From a checkpoint of a small mixture-of-experts model trained on Wikipedia.
Training: a variant of SOAP for the experts, 394M tokens, 12024 steps.
Below are experts of layer 7 (counted from 0) of a mixture-of-experts language model. Rows are named router (the router's row for the expert) and show model dimensions 96-191. Each number is 128 + 32 x the weight over its row's rms, rounded and kept within 0 to 255. Numbers have three digits each.
After each expert's rows: "raises" lists some tokens whose logits its average output raises strongly, later layers aside. This comes from a sample of Wikipedia text that the model never trained on.

# expert 8
router:113155152094193111150202097130025161154095133101146143111103120124099142178194088133167101130118103112155145111129077115123140156117119149138148163142094136164099101113109137130090159143130155124086168190166143089153138086158080109132126019165136105097092140159175142123073127143122202103
raises: "iet", "lex", "ema", "rey", "chn"

# expert 33
router:145120149139112148093174148167117110178095091152146165149168117090132143182134171062112155126082142150116096138144134124123157124087105134132108111126180099097167090031141137117067120179078138149134143120137128092174097181079142169110176159140069167090115190130083096158131159114161088092
raises: " (", " or", "3", "5", "4", "6"

# expert 41
router:227055115162143105090107124110128206139150068114163107143089182192174064093150088111100167077169140133122112143173131104123114126137129117102159109203105130114118095168141115142141172174158094136141094115106103131126093136117167148131133123173115146168102168087131147102137128134140125140
raises: " the", " up", " one", " out", " a", " some"

# expert 12
router:117130121119208111124100120138163129153175117086128074119114137136146091124127151157114161149088145156050118143164133232088096149192152121130193190143102130141164109125183152080184114113150154071075155069090177132155201102140128106149151158156145180141114041083166127088198138090104135157
raises: "be", "com", "so"

# expert 6
router:040132155123124097142141112182166129164171149081169157125131052157111144176159168156130132157133179118214122097167111104132117144120101194106100099174150148134149058158171163077101107169202193104178109080134143110129111101170102071143097095187140118150148059098112149096122153156128136136
raises: "im", "awa", "iv", "iga", "m"

# expert 9
router:174119126182125100163096142146132083134148091102107085119045110139118137146103117148113045068132061136172125124127096070152102060124121166124149172159180105152164106143063126144067116113174121164145148151136151136134103112157090140139178171103158114128110096131110148129147128139116106178
raises: " and", ",", " on", " &", " of", " for"

# expert 17
router:147103158093135082067081148131125133168180110131112170103107103125134113108117124122121128162117144129157146148174143088112110125098165137140105159145134149118151144177162127162160173142085183073084119120085050078121158092126139095130117080129166074095139060164142123139115126102147092151
raises: "0", "1", "6", "4", "8", "5"

# expert 5
router:167132054161130198116118113170149132089146129101119110116131170104114113118173097123125152192121178132098205129075128191112128093083076136173103165148135153113095143161140094146087159108107114131166127117166167142103121134078096111129124109102082160101107199095117075119132066087154110178
raises: " a", " the", " an", " one", " part", " local"

# expert 63
router:205101112169123126148111127121172162078175113169109133134157160121118111120156117132142165058181163114092106121099177174133104076127095073114102174105145132133126184131165094119070175047109140143141150199144142143172137188083056136122121071149192144126152166097086099206110080150156076096
raises: " the", " a", " ", " an", " his", " all"

# expert 55
router:172157051137090138114116117179134141089089120167125149113138185116121088090194092088127167132144138149111097134055110146105098042110145146176077163142158126128117137147111098151135111082119102162115104152158136086084181147153129108163095136102154154124096181132149097163188101147160116099
raises: " the", " its", " other"

# expert 58
router:080145125117110109193148116112117162094124140139109108127079131104129140095113066105147163131164153130118141149067139141086126118185130138131133079101154096096130089128160093111164090086156154084171128148106109135108100169136107123140134125181088199158085135119111107211134164120141151204
raises: " a", " the", " an", " and", " in", " it"

# expert 14
router:119068122088131119111094146107167164158167098081118119128117079131138176156122168136140036169130077117119150088077068106127111070112113133116103116107076139125165128153105170164098126135127086117140096111132093137155123078104096141160144135112161101133147153172159127102099084177098164106
raises: "lan", "li", "h", "den", "gan", "le"

# expert 22
router:142152112184127171084132151133145142084191092171161154167123163072154140091163116118144155146128136156089095176063125203117092071149132106143123184112099113120089166137176108089061089075128147141158102149191150097102176148106078142157126127126174129134129111139146057162170082146125125106
raises: " the", " a", " an", " local", " his"

# expert 11
router:151110139143087049078118129126110092103112132105075067101083097120134134114101118115172063138064082154141174147094141161093128154168154124128146183114110119112083125153166155110144111140082104119101079143095118155120155114144125126095146169194160162111107164097094128074158166089178152169
raises: ",", " of", " in", " for", ";", " ("

# expert 20
router:087117141095094155099150141087159150128075094125127188137114116086166176146190159127103178091128081090123106107146157080119110109092147125171074138121153104165171236068137130108148136212072133134127174114120113084123181156133099167121144118124143170120176157112127161178124133144175102120
raises: " guest", "now", "a"

# expert 53
router:142149139154102150038230132069126192163163141141042149118134138152131183081116107169154109173121148114156097145154136060170124137108169111102122100138144164102147144157090081144107133085109124118060131129087106131184088111121079152126147132070114128110143152136140154111178148174089067065
raises: "en", "una", "une"

# expert 19
router:167146123113123097141076150165187125086087088137153093123119148119151115093093071119139152117169135104130130140095100148156098074135181169173175136151150137151129154119101117124194089058131122145110111174127121087092117128164173136129084125158120172147198153102063075137179136053124122216
raises: " to", " in", " with", " on", " for", ","

# expert 21
router:149138063130126164135116090115121155122157132122123090105207163091117093085136103190079119138155132141100099141172178153088143071137132152136127114133127108129118132139111165197092128125145097151128168110142169143161126166114147114102093168144115212114129161117114108181095106149080155132
raises: " of", ",", ".", ":", " to", " in"

# expert 26
router:074198152094171119101160186176124146111102162098150148097130146144113120086092129124163140132125113109100151133032053129140142160187107160092075072111102155103099127123129108144112085143112157133132080152116109136124105117141089141176142068178138120080111139134147142094069116122176178135
raises: " of", ",", " in", " with", " and"

# expert 50
router:104069109104153108104140095098043132136148108161095166085155076082109132133151130137144181155192130119121098125163155100143132120162040077104095144103163155116108141200088087174090171143121131073158149181104127173117079167155067205106126087127100108096150188145125106104088161152125118069
raises: "us", "ior", "ous", "ress", "ule"

# expert 54
router:088101137118113152162163120111166104114085124122154157159121142128132165125152172152124136134146122077100156061107141195123065237174118126132124069149072091087118087030139149107135088140110093150138148169097154119060160220089109167151150121119129168115089128146153192128135114108100140139
raises: "ez", "ș", "és", "che"

# expert 51
router:130125129149144139155071140114143163123142097139122065068149135183098113094041121117137137124118106173114121132132168162168150114140164161153163160139137161125158150139054131177173083142137135132175125141172104099106108054128188155169115084128150079134064110119146101096111179115151140194
raises: " on", "ation", " from", " with", "s", " in"

# expert 56
router:188143184193090141168132068124110176159179131151162149142115102119178103108113100079122181129108180108116092150137123062102200097160142159108129107135112117149069103116166155168132129130135161120115162110137142102137101222126170118108123139183117185122188174092053064103112124135175123128
raises: " the", " ", " a", " it", " more", " one"

# expert 60
router:108166174110095103168107090110126194159117120109106174101133132046179068145141180109095134098135105137176072120122141159127141073096112157142125153120106175105085109116109117116141157150055146114099125132057133082140080096104128161133162151085150104111112176152137138147138127112140160123
raises: " Coordinates", " chart", " Votes", " Position"

# expert 3
router:131174121113180095118094223132125060113139152188168123096211159125174107050061137159164176102122110140159161095077146113139107179145159133111135133104120150153114173141132121139153124119120112183103102094101141114131164162119101150138172163108112128120163114146119181118085123123103125137
raises: "s", " and", ","

# expert 30
router:109105139123086085199098128142163138080104165118139116137145106073124068099140089101136141134140152129157120096084157176096096096107088137182157126078172147117107119180180120150141129089147123107179106156106089092117181171111119124158099121143159163153074104102147096179121139140079125150
raises: " other", " the", " others", " some", " many", " a"

# expert 18
router:068168121108171135161110115114157161144124130107163110126119089163122157115087116123159113120100129121170150159083107094121175098064093187128113074111167149168140084069168137110135097120132132134131093065206165144177082057121144110139160126172154075161081091157134155140116130164123168141
raises: "ese", "i", "ian", "es", "rat", "ag"

# expert 40
router:094110127176088097181062106142108107143084117128130096114156108138151165132092159088112161081175106129114129112134120117122118046179138147110126159142105136130105112155158062126163099133205088137113095116118121152119112129194156177106115173093110071202136136106088116111158166140172121135
raises: " of", ".", " by"